config.toml
n_layer = 13
d_model = 320
n_experts = 128
experts_per_token = 4
d_expert = 48
d_shared_expert = 0
activation = "swiglu"
moe_layers = [0, 1, 2, 3, 4, 5, 6, 7, 8, 9, 10, 11, 12]
router_score = "softmax"
normalize_top_k = false
routed_scale = 5.66
balance_loss = 0.00819
balance_bias = false
router_z_loss = 0.0001
init_std_router = 0.0082
lr_router = 0.0015
n_head = 2
n_kv_head = 1
head_dim = 64
vocab_size = 8192
norm = "rmsnorm"
norm_place = "pre"
norm_eps = 1e-06
positions = "rope"
rope_base = 100000.0
rope_fraction = 1.0
qk_norm = false
attn_scale = 0.125
tie_embeddings = true
parallel_block = false
init = "uniform"
init_std_qkv = 0.0207
init_std_o = 0.0
init_std_up = 0.0207
init_std_down = 0.0
init_mimetic = 0.7
optimizer = "soap_variant"
lr = 0.00275
beta1 = 0.95
beta2 = 0.99
weight_decay = 0.0
lr_head = 0.00632
grad_clip = 0.5
warmup_steps = 200
schedule = "wsd"
decay_fraction = 0.934
decay_shape = "linear"
final_lr_fraction = 0.0
batch_tokens = 65536
seq_len = 256
doc_mask = false
train_tokens = 425300000
steps = 6490
dataset = "wikipedia_en"
Below are experts of layer 6 (counted from 0) of a mixture-of-experts language model. Rows are named router (the router's row for the expert) and show model dimensions 160-319. Each number is 50 + 10 x the weight over its row's rms, rounded and kept within 0 to 99.
After each expert's rows: a language model's description of what the expert responds to. This comes from a sample of Wikipedia text that the model never trained on.

# expert 40
router:61 40 69 54 46 49 52 67 46 54 50 61 44 67 57 31 34 39 43 45 55 50 63 52 47 42 38 48 36 43 44 61 54 62 55 44 55 54 58 54 48 46 54 53 44 56 53 49 37 60 40 36 34 62 43 31 68 46 51 51 50 51 59 37 50 58 51 42 57 41 47 53 58 49 35 50 50 54 54 42 49 64 69 40 56 56 70 57 53 43 43 67 42 73 44 36 33 48 48 44 34 63 29 39 48 64 57 43 36 70 41 52 51 53 46 55 50 48 47 35 44 35 40 56 45 59 55 50 25 55 46 43 55 47 21 70 49 67 53 57 46 33 28 47 47 37 46 52 63 71 52 54 42 51 39 47 53 35 49 51
Description: Plural s, modals, pipes. Plural or verb -s endings (demands, buys), modal verbs like can, should, must, and pipe separators in results tables.

# expert 0
router:65 38 77 52 58 39 61 75 62 64 59 64 53 45 47 35 51 32 37 41 55 46 53 64 55 54 32 45 41 41 51 36 57 56 40 52 63 56 51 57 53 61 73 44 50 37 58 47 43 61 42 36 38 62 44 35 62 39 33 35 39 47 44 35 67 47 60 48 60 61 54 59 51 40 34 36 59 49 50 39 48 62 56 42 52 56 53 55 46 45 45 56 47 60 35 43 51 69 38 54 37 62 54 62 50 60 64 47 50 61 23 61 66 49 45 51 38 49 64 38 47 39 39 49 56 39 52 51 43 52 48 56 56 45 30 40 63 53 61 52 54 53 53 56 49 50 51 64 49 62 50 45 40 52 44 41 42 42 54 51
Description: Table and section boundaries. Paragraph breaks, sentence-final periods, and first cells of table rows after a pipe, such as Band, DF, row numbers.

# expert 6
router:67 47 58 45 50 54 42 63 51 68 48 61 31 57 52 34 55 35 44 38 52 40 51 56 54 54 35 60 36 32 51 43 56 56 51 44 63 53 60 53 58 61 54 36 57 49 51 55 36 62 25 41 41 68 56 33 65 48 49 35 45 53 45 45 60 55 54 36 47 53 46 48 68 56 39 51 59 45 52 52 35 57 58 39 55 52 50 72 61 51 51 55 47 62 53 46 36 54 56 47 28 65 30 50 59 65 55 40 33 62 36 56 60 38 57 47 57 44 37 38 51 33 39 57 50 48 59 45 47 42 32 44 61 44 27 59 35 72 47 45 54 31 54 47 38 42 54 53 74 51 64 57 41 64 50 58 45 43 55 45
Description: Heading-initial tokens. First tokens of titles and section headings after = or ==, often years or words like History, List, Biography.

# expert 35
router:56 38 66 53 52 44 54 65 58 48 63 54 38 66 63 37 41 41 45 46 44 44 66 55 44 44 40 58 39 47 40 59 60 61 70 47 57 58 64 57 55 52 60 47 39 49 57 48 35 59 30 47 34 65 33 32 72 53 44 39 35 57 57 37 42 56 50 43 56 38 49 50 57 51 35 52 65 57 47 40 44 60 55 42 60 49 75 44 64 38 51 59 40 75 37 37 29 45 51 52 30 56 32 47 50 54 59 41 32 63 47 56 50 57 51 60 59 47 46 39 45 49 46 60 54 34 56 46 33 59 46 42 57 53 22 68 48 64 41 54 47 46 42 67 49 42 54 45 46 66 53 50 50 60 33 60 60 34 55 59
Description: Reporting verbs and counts. Reporting verbs after a newspaper or person and small counting words, such as noted, said, reported, two, several, votes.

# expert 38
router:61 37 70 44 55 49 56 63 48 40 39 44 53 59 48 40 48 31 39 37 48 55 65 66 37 50 32 46 53 51 54 41 58 40 45 54 66 68 66 66 64 66 45 31 58 52 40 50 56 60 32 44 41 73 45 39 64 50 49 42 35 35 44 45 53 58 68 44 56 57 63 51 47 61 51 46 54 49 52 53 43 56 51 35 46 55 51 46 45 40 47 42 30 61 38 35 44 56 58 45 29 48 47 60 41 58 56 53 32 51 53 66 60 46 54 59 55 49 51 40 58 44 34 54 46 42 46 44 52 59 31 61 65 43 35 44 48 55 47 53 64 47 56 62 47 55 48 44 60 48 47 43 36 47 42 39 57 29 57 43
Description: Table headers and section labels. Capitalized labels at the start of lines or table cells, especially "Other", "Personal" (life), "Total", in sports and election tables.

# expert 16
router:61 34 61 39 70 48 59 64 45 45 38 59 58 51 44 37 51 30 50 28 59 42 52 52 41 49 40 41 38 45 55 45 56 43 40 51 64 53 65 42 51 56 54 28 58 52 67 45 67 48 37 51 48 69 47 23 68 32 44 45 44 55 57 43 61 61 68 40 68 62 60 45 59 60 49 50 63 51 64 46 56 62 53 46 60 58 57 45 43 43 43 54 44 54 52 39 45 42 48 43 36 46 51 60 38 61 54 61 45 54 41 60 62 53 49 58 39 61 63 40 60 39 57 42 43 26 60 54 33 57 61 58 55 59 34 44 56 52 50 44 53 62 41 61 43 48 38 61 55 60 49 55 44 53 44 42 53 29 61 63
Description: Media titles and brands. Words in entertainment names, song or album titles and publications in music or film articles, such as Entertainment Weekly, Disney, Madison Square.

# expert 10
router:60 33 53 48 40 41 39 72 49 56 44 54 47 63 60 44 43 39 46 43 50 40 69 58 42 53 38 49 40 41 58 60 59 59 52 48 60 60 60 54 51 47 55 48 48 52 59 47 38 60 39 30 42 70 49 34 74 50 49 50 40 62 59 39 55 56 48 42 64 39 53 62 60 56 27 37 55 50 51 39 44 60 63 38 61 57 64 43 58 48 52 64 47 59 39 39 38 53 47 43 30 63 26 43 51 58 57 41 32 64 44 57 57 44 46 54 56 47 50 37 47 39 47 67 47 56 57 52 37 56 46 40 54 59 22 66 47 65 51 62 43 42 42 42 50 38 47 50 54 67 57 57 50 63 38 49 47 29 57 51
Description: Mid-word and table cells. Continuation pieces inside names and numbers, table cells after pipes, and adjectives like Western, Eastern, large, all, e.g. Awk-ward, Emer-ald.

# expert 46
router:65 49 54 44 43 40 51 68 59 37 42 34 43 57 64 40 45 30 50 32 56 41 53 56 40 50 40 48 41 47 47 42 57 54 50 48 55 71 59 30 57 54 58 45 50 45 59 33 55 43 42 49 52 66 53 33 68 46 44 48 54 55 43 41 59 52 53 42 54 40 61 62 51 52 54 41 61 57 57 43 48 59 54 51 45 54 53 48 64 43 41 52 35 57 56 35 45 63 35 51 30 53 53 48 57 56 55 59 42 53 52 53 64 53 34 62 37 65 56 43 53 25 33 47 43 60 52 45 36 55 56 61 63 55 30 60 41 49 33 53 38 57 45 39 27 49 54 48 59 54 34 49 65 56 44 42 63 45 53 53
Description: Spanish and Romance name pieces. Word pieces inside Spanish, Portuguese, Dutch and other foreign names, mostly mid-word, such as Ju-ven-il, Independ-ient-e, Gu-errero.

# expert 39
router:65 39 59 57 57 51 56 68 62 54 49 47 45 47 67 43 54 37 51 60 56 46 53 58 44 41 37 50 32 36 44 51 61 59 43 52 67 49 61 63 48 62 66 54 60 58 55 44 28 57 48 51 40 69 51 38 64 43 38 43 59 50 63 34 52 54 72 47 51 43 52 78 51 46 42 50 48 62 49 58 63 53 62 35 44 58 59 45 49 53 52 64 49 65 36 44 30 43 53 26 36 52 35 46 59 58 53 39 47 61 57 68 62 59 53 54 43 57 46 36 44 36 49 54 50 35 50 49 40 72 44 58 44 39 25 60 41 53 45 55 45 37 51 53 32 18 61 53 52 62 47 61 51 64 38 40 48 35 60 52
Description: Abbreviation letters and decimals. Letters inside dotted abbreviations like a.k.a., e.g., B.S., digits after decimal points, table pipes, and paragraph breaks after sentence ends.

# expert 4
router:62 34 65 49 52 47 68 77 62 53 58 64 40 47 59 40 37 26 50 44 53 54 53 58 44 48 36 44 27 57 50 60 63 65 41 51 62 53 56 55 42 43 60 47 56 48 77 48 47 47 49 31 42 62 42 30 63 38 40 50 53 54 56 49 48 57 66 53 67 47 51 67 64 57 35 51 58 46 36 57 47 50 59 41 48 49 74 52 54 39 38 67 49 55 36 33 44 62 43 43 44 59 48 55 41 53 67 52 49 57 45 58 61 55 56 60 51 54 40 24 43 34 39 57 53 57 55 57 27 56 47 51 57 57 31 57 59 74 36 49 38 55 37 66 43 51 42 43 47 60 44 61 52 54 43 49 48 35 52 49
Description: List conjunctions. Coordinating words joining list items or clauses, mostly and, also or, but, nor, including, especially, etc., usually after a comma.

# expert 57
router:52 32 59 44 44 35 51 66 52 54 42 58 45 66 46 38 42 29 42 35 62 46 46 59 29 36 27 58 44 52 55 51 69 44 53 41 62 58 65 47 53 44 62 41 53 49 55 50 45 47 41 43 43 70 27 33 71 45 42 51 47 55 55 49 60 56 53 41 51 51 51 37 62 77 46 34 75 44 58 50 48 65 59 48 59 64 59 36 47 49 38 56 47 54 46 44 33 57 36 53 35 62 39 42 41 57 38 53 47 58 46 59 50 49 41 66 41 49 50 50 51 48 41 58 56 37 54 29 46 66 49 72 49 43 34 53 56 54 48 48 45 50 40 60 43 50 32 50 60 60 49 51 58 54 38 45 43 38 62 37
Description: Enabling and causing verbs. Verbs after relative pronouns or subjects that express causing or allowing, such as allowed, enable, led, provided, caused, introduced.

# expert 37
router:55 37 56 47 53 42 53 68 59 59 52 59 40 59 56 41 33 36 48 41 60 52 58 57 39 52 34 57 32 32 55 46 62 63 53 45 62 58 63 54 58 58 64 48 53 54 54 48 40 60 40 37 43 67 35 32 70 46 50 50 47 48 61 33 52 56 52 43 64 38 55 59 48 59 31 42 54 48 50 45 44 54 58 38 58 54 67 50 67 50 40 66 33 63 49 44 36 51 46 37 31 61 27 50 49 66 57 52 34 59 44 63 52 50 64 61 58 47 48 33 44 38 45 58 51 38 59 63 43 57 47 48 52 51 20 55 36 67 53 53 44 41 35 62 43 36 57 43 60 61 50 59 38 59 41 47 52 30 67 52
Description: Clause openers, table signs. Concessive sentence openers (Although, Despite, While), plus signs and pipes in vote or score tables, and colons, ly, heading equals signs.

# expert 21
router:64 43 67 49 47 53 48 67 48 48 36 58 44 59 44 43 46 28 41 55 63 44 59 58 41 50 41 41 24 55 50 50 60 62 43 53 73 55 61 47 48 67 52 40 53 50 56 51 53 51 43 44 46 89 37 24 63 38 36 52 49 50 40 31 43 74 69 41 61 51 53 54 61 61 46 45 63 59 63 49 50 63 59 42 58 59 65 42 61 50 40 65 45 58 53 47 27 54 49 47 34 62 41 50 36 64 52 59 42 67 49 71 53 59 51 58 42 46 47 29 59 41 42 55 49 47 54 35 41 60 53 61 54 53 28 50 48 58 46 42 42 44 43 46 50 35 45 56 58 57 48 51 50 50 44 47 48 36 56 45
Description: Clause-ending commas. Commas, and sometimes semicolons, colons or dashes, ending a clause or list item, as in "songs, relying" or "argues, this".

# expert 18
router:70 38 55 43 48 43 57 67 41 50 50 48 37 64 58 46 39 35 37 42 69 49 59 73 41 49 32 49 49 56 44 48 65 48 48 48 73 75 69 59 54 49 56 49 54 48 53 65 57 57 35 45 43 64 44 48 77 50 45 38 45 53 40 41 53 57 50 27 44 45 49 54 59 66 42 39 68 50 53 43 56 63 45 30 55 60 61 44 52 53 31 48 38 54 53 41 30 59 46 43 41 68 53 67 40 58 45 54 42 62 45 55 55 50 52 40 49 50 59 56 52 35 49 53 36 39 60 46 43 49 37 56 54 61 34 44 39 68 51 49 49 44 38 59 50 59 58 55 62 55 52 50 62 66 51 48 45 43 53 45
Description: Adjective suffixes and descriptors. Adjective endings like -ical, -ural, -al and descriptive adjectives such as local, traditional, common, often in species or place articles.

# expert 23
router:59 43 58 55 53 50 49 66 53 48 34 56 60 58 63 33 42 43 43 47 49 38 55 67 39 57 43 38 37 52 55 56 58 59 52 62 66 57 69 46 60 60 60 49 51 52 69 53 54 51 31 40 45 59 29 40 67 43 47 36 51 59 47 32 44 58 64 45 52 51 49 59 63 57 59 48 67 46 58 54 43 62 47 46 62 51 58 48 42 46 32 57 52 54 44 29 44 52 43 41 31 63 39 60 45 52 53 58 34 56 44 68 62 55 57 52 36 68 53 44 42 37 41 63 42 34 53 46 48 61 51 60 41 60 32 49 46 63 44 52 59 55 44 39 35 41 41 49 59 66 53 60 63 63 41 51 58 43 53 58
Description: Places and directions. Sentence-final periods, compass directions and pieces of sports venue or team abbreviations, such as northwest, UC(LA), SCG, ft.

# expert 20
router:51 34 70 51 58 47 54 81 38 38 34 62 62 59 42 43 30 42 48 42 61 42 56 64 51 49 34 36 34 58 49 45 71 50 45 62 66 64 62 53 68 60 52 38 60 49 52 54 56 50 26 46 38 69 57 43 69 40 27 37 46 56 38 45 53 42 58 52 56 61 57 50 51 50 49 39 59 55 47 40 47 63 54 43 58 52 57 49 41 50 36 47 46 62 45 42 51 56 32 47 29 51 60 59 39 48 62 61 40 57 42 58 50 61 56 51 47 52 51 33 47 34 38 52 49 53 52 62 34 54 48 56 45 49 29 59 48 54 47 50 49 36 39 36 44 47 44 61 53 64 56 48 44 47 50 45 39 45 47 47
Description: Coordinates and signed numbers. Numeric pieces in coordinates, exponents, minus-signed values and table line breaks, such as 37°14′54″, km^{2}, −12.

# expert 17
router:60 43 60 37 54 40 60 74 36 39 46 51 46 64 53 46 50 24 43 57 65 45 44 61 37 42 34 49 41 57 43 54 58 53 49 53 69 57 65 53 59 71 54 39 41 53 52 42 54 48 44 42 39 70 46 29 70 51 34 40 39 50 44 46 40 58 64 51 60 52 60 48 44 62 37 43 81 53 49 60 57 51 52 36 52 50 71 44 64 47 48 49 41 62 45 27 43 51 38 52 36 55 53 42 43 62 60 60 45 65 49 54 48 56 56 56 50 61 41 40 53 51 44 50 48 41 59 61 49 48 50 57 40 52 30 53 40 70 48 47 53 55 50 52 38 47 39 53 64 62 52 53 63 57 34 59 58 41 45 41
Description: Naming and linking verbs. Verbs and participles of naming or sequence after was or known, such as named, called, term(ed), el(sewhere), after, born.

# expert 42
router:64 49 55 37 58 28 47 65 46 61 43 57 37 63 52 35 42 40 40 40 57 45 71 53 42 53 38 49 40 56 45 54 55 46 45 50 59 57 56 55 55 49 60 39 49 54 50 50 59 59 31 46 45 64 54 46 73 39 34 49 46 53 51 42 44 62 55 42 65 47 58 56 67 63 35 31 52 51 57 44 45 58 57 39 52 51 58 40 59 42 46 61 53 59 57 42 42 67 53 43 32 52 40 41 40 62 63 53 41 73 46 53 62 51 46 60 35 37 50 47 52 23 42 55 59 41 68 55 40 43 42 48 64 50 26 51 44 51 47 54 53 34 61 66 36 40 39 49 55 64 59 54 42 52 34 51 49 39 60 58
Description: Passive verbs in taxonomy. Past participles after was or is, especially described in species articles, plus first names like Michael or Stacey.

# expert 5
router:64 35 62 51 60 34 61 69 47 50 33 50 36 52 46 34 50 28 34 42 57 47 55 58 45 39 38 56 46 48 40 52 56 47 51 60 75 76 63 53 51 58 64 36 60 51 62 60 51 48 39 51 49 72 51 33 57 32 42 56 57 49 53 34 52 62 66 39 62 62 61 48 45 61 42 53 56 47 63 61 44 52 51 38 63 69 62 46 60 50 52 62 43 48 52 33 33 51 46 43 24 51 48 52 30 56 44 64 37 52 48 54 50 62 52 61 60 60 57 37 52 39 50 54 45 41 63 49 43 54 49 43 51 44 32 51 50 55 49 48 56 49 35 49 44 44 46 66 56 62 50 54 38 55 44 33 58 25 46 34
Description: Broadcasters and media. Broadcaster and media names or their pieces after on or for, in TV and radio texts, such as BBC, Radio, HBO, US.

# expert 22
router:55 35 68 55 58 47 53 68 59 56 49 65 31 49 54 43 49 36 46 45 53 46 58 56 48 46 38 41 33 49 55 51 57 59 46 42 59 55 62 59 52 54 64 44 52 51 54 50 43 60 32 34 41 61 43 35 66 32 43 58 58 45 47 44 52 51 49 46 64 49 55 69 60 58 42 36 56 52 55 53 54 56 72 45 53 42 58 69 62 44 41 62 42 66 47 43 41 52 55 34 35 55 43 48 48 62 63 43 46 63 48 64 62 51 63 71 44 56 42 38 48 42 36 47 52 48 55 55 43 54 39 51 48 53 27 61 43 64 48 42 39 42 51 61 34 36 47 62 79 66 49 48 44 69 46 53 47 34 59 42
Description: Biography subject verbs. Biographical main verbs and subject pronouns, especially was right after birth–death dates, plus became, he, she, It.

# expert 11
router:56 42 70 42 52 38 53 67 43 55 46 44 49 69 46 45 36 23 52 61 68 45 59 59 38 46 35 55 39 48 51 37 50 41 52 57 64 71 76 48 60 59 65 43 55 37 58 40 58 52 41 49 46 72 32 31 68 40 36 42 47 52 42 48 39 55 66 42 54 62 58 46 46 55 52 43 61 42 57 49 55 48 62 43 55 45 61 42 68 60 48 61 34 54 47 45 48 49 52 38 36 65 45 52 38 65 47 44 45 50 59 64 65 61 45 59 47 55 48 32 56 44 50 55 54 54 63 31 50 64 61 56 37 50 32 52 55 47 41 63 43 50 32 44 44 53 44 45 63 69 50 47 48 64 35 38 41 45 54 41
Description: Abstract nouns, word starts. Abstract nouns and word-initial pieces after the, had or with, such as opp(ortunity), reason(ably), question, power, plus him.

# expert 24
router:57 36 67 51 52 43 50 62 41 42 33 55 50 61 51 50 44 29 54 40 52 52 57 64 44 50 41 43 46 51 53 44 74 51 51 60 64 59 61 48 50 58 55 27 50 46 61 48 60 48 42 47 57 74 39 24 64 40 46 39 45 59 51 33 65 54 65 37 59 66 56 47 60 59 48 42 68 39 58 60 48 67 55 30 55 47 54 39 52 58 55 56 38 46 40 28 40 40 42 41 39 64 52 52 50 60 52 53 49 52 40 49 64 46 58 61 45 55 49 35 61 45 36 54 60 46 56 41 44 54 55 59 63 44 35 49 55 58 37 49 60 45 44 64 37 43 47 49 54 69 47 50 47 48 45 47 48 27 47 50
Description: Title and name starts. First words of song, album, film and episode titles and of personal names in credits and tables, such as Fight, Star, Case.

# expert 30
router:53 38 56 48 58 54 49 75 42 48 45 64 42 60 49 39 42 33 48 46 63 52 50 48 56 54 40 64 47 45 47 55 50 54 56 56 53 60 70 57 54 42 52 47 44 63 71 35 48 63 40 30 53 72 56 34 68 38 39 47 60 51 54 43 49 55 70 29 66 44 53 49 65 45 45 50 57 48 64 44 37 58 59 47 76 60 64 60 63 56 46 70 50 63 50 22 41 46 46 44 28 52 37 51 59 54 59 56 45 63 41 68 56 50 53 48 32 44 57 45 59 36 39 39 48 45 69 52 41 56 49 53 40 56 26 53 65 65 44 57 36 50 47 46 50 53 60 43 38 60 55 45 47 54 35 37 41 42 51 44
Description: Japanese and East Asian names. Romanized Japanese words and names, Japanese or Korean script bytes, and macron vowels, such as Shōnen, Shinsho, ō.

# expert 14
router:53 45 67 52 49 41 54 71 62 59 53 56 49 63 64 44 39 43 48 41 58 53 43 54 51 49 35 55 39 49 62 65 60 52 43 51 57 59 62 55 49 51 56 42 51 48 57 53 49 68 39 28 44 65 40 42 69 49 52 42 60 42 62 38 51 56 61 38 52 47 57 57 61 52 22 50 52 62 53 54 54 67 73 45 60 52 66 49 65 53 39 57 43 59 35 39 39 45 53 41 36 58 40 57 50 61 40 44 43 67 47 52 54 37 62 45 45 58 42 33 37 41 42 65 56 50 60 52 40 60 49 39 45 54 24 69 41 57 50 51 41 45 34 65 33 43 57 40 57 67 52 59 43 56 40 53 50 34 56 47
Description: Final list items. Numbers or nouns closing a coordinated list right after "and", "or" or a comma, such as "3-, 5-, and 10", "grade 8s and 9s".

# expert 50
router:48 45 74 56 64 52 49 64 62 53 57 64 44 54 59 50 40 33 48 42 60 43 57 52 54 38 37 49 39 52 54 51 69 61 47 48 61 55 55 58 44 54 52 48 61 47 62 56 46 49 45 30 40 72 41 39 73 46 54 44 47 49 57 45 41 46 53 45 55 37 63 65 57 56 37 52 59 49 54 48 48 63 58 47 58 53 75 60 69 47 53 50 61 60 42 33 31 49 57 40 45 74 38 55 43 56 47 42 38 63 43 64 53 47 55 57 56 53 50 39 41 44 33 65 57 57 61 45 41 60 47 28 56 56 26 72 47 78 48 55 40 44 42 60 38 37 58 46 43 61 59 58 54 60 32 62 64 37 48 43
Description: Connectives and relative words. Conjunctions, relative pronouns and separators linking clauses or list items, such as and, that, who, which, by, pipes.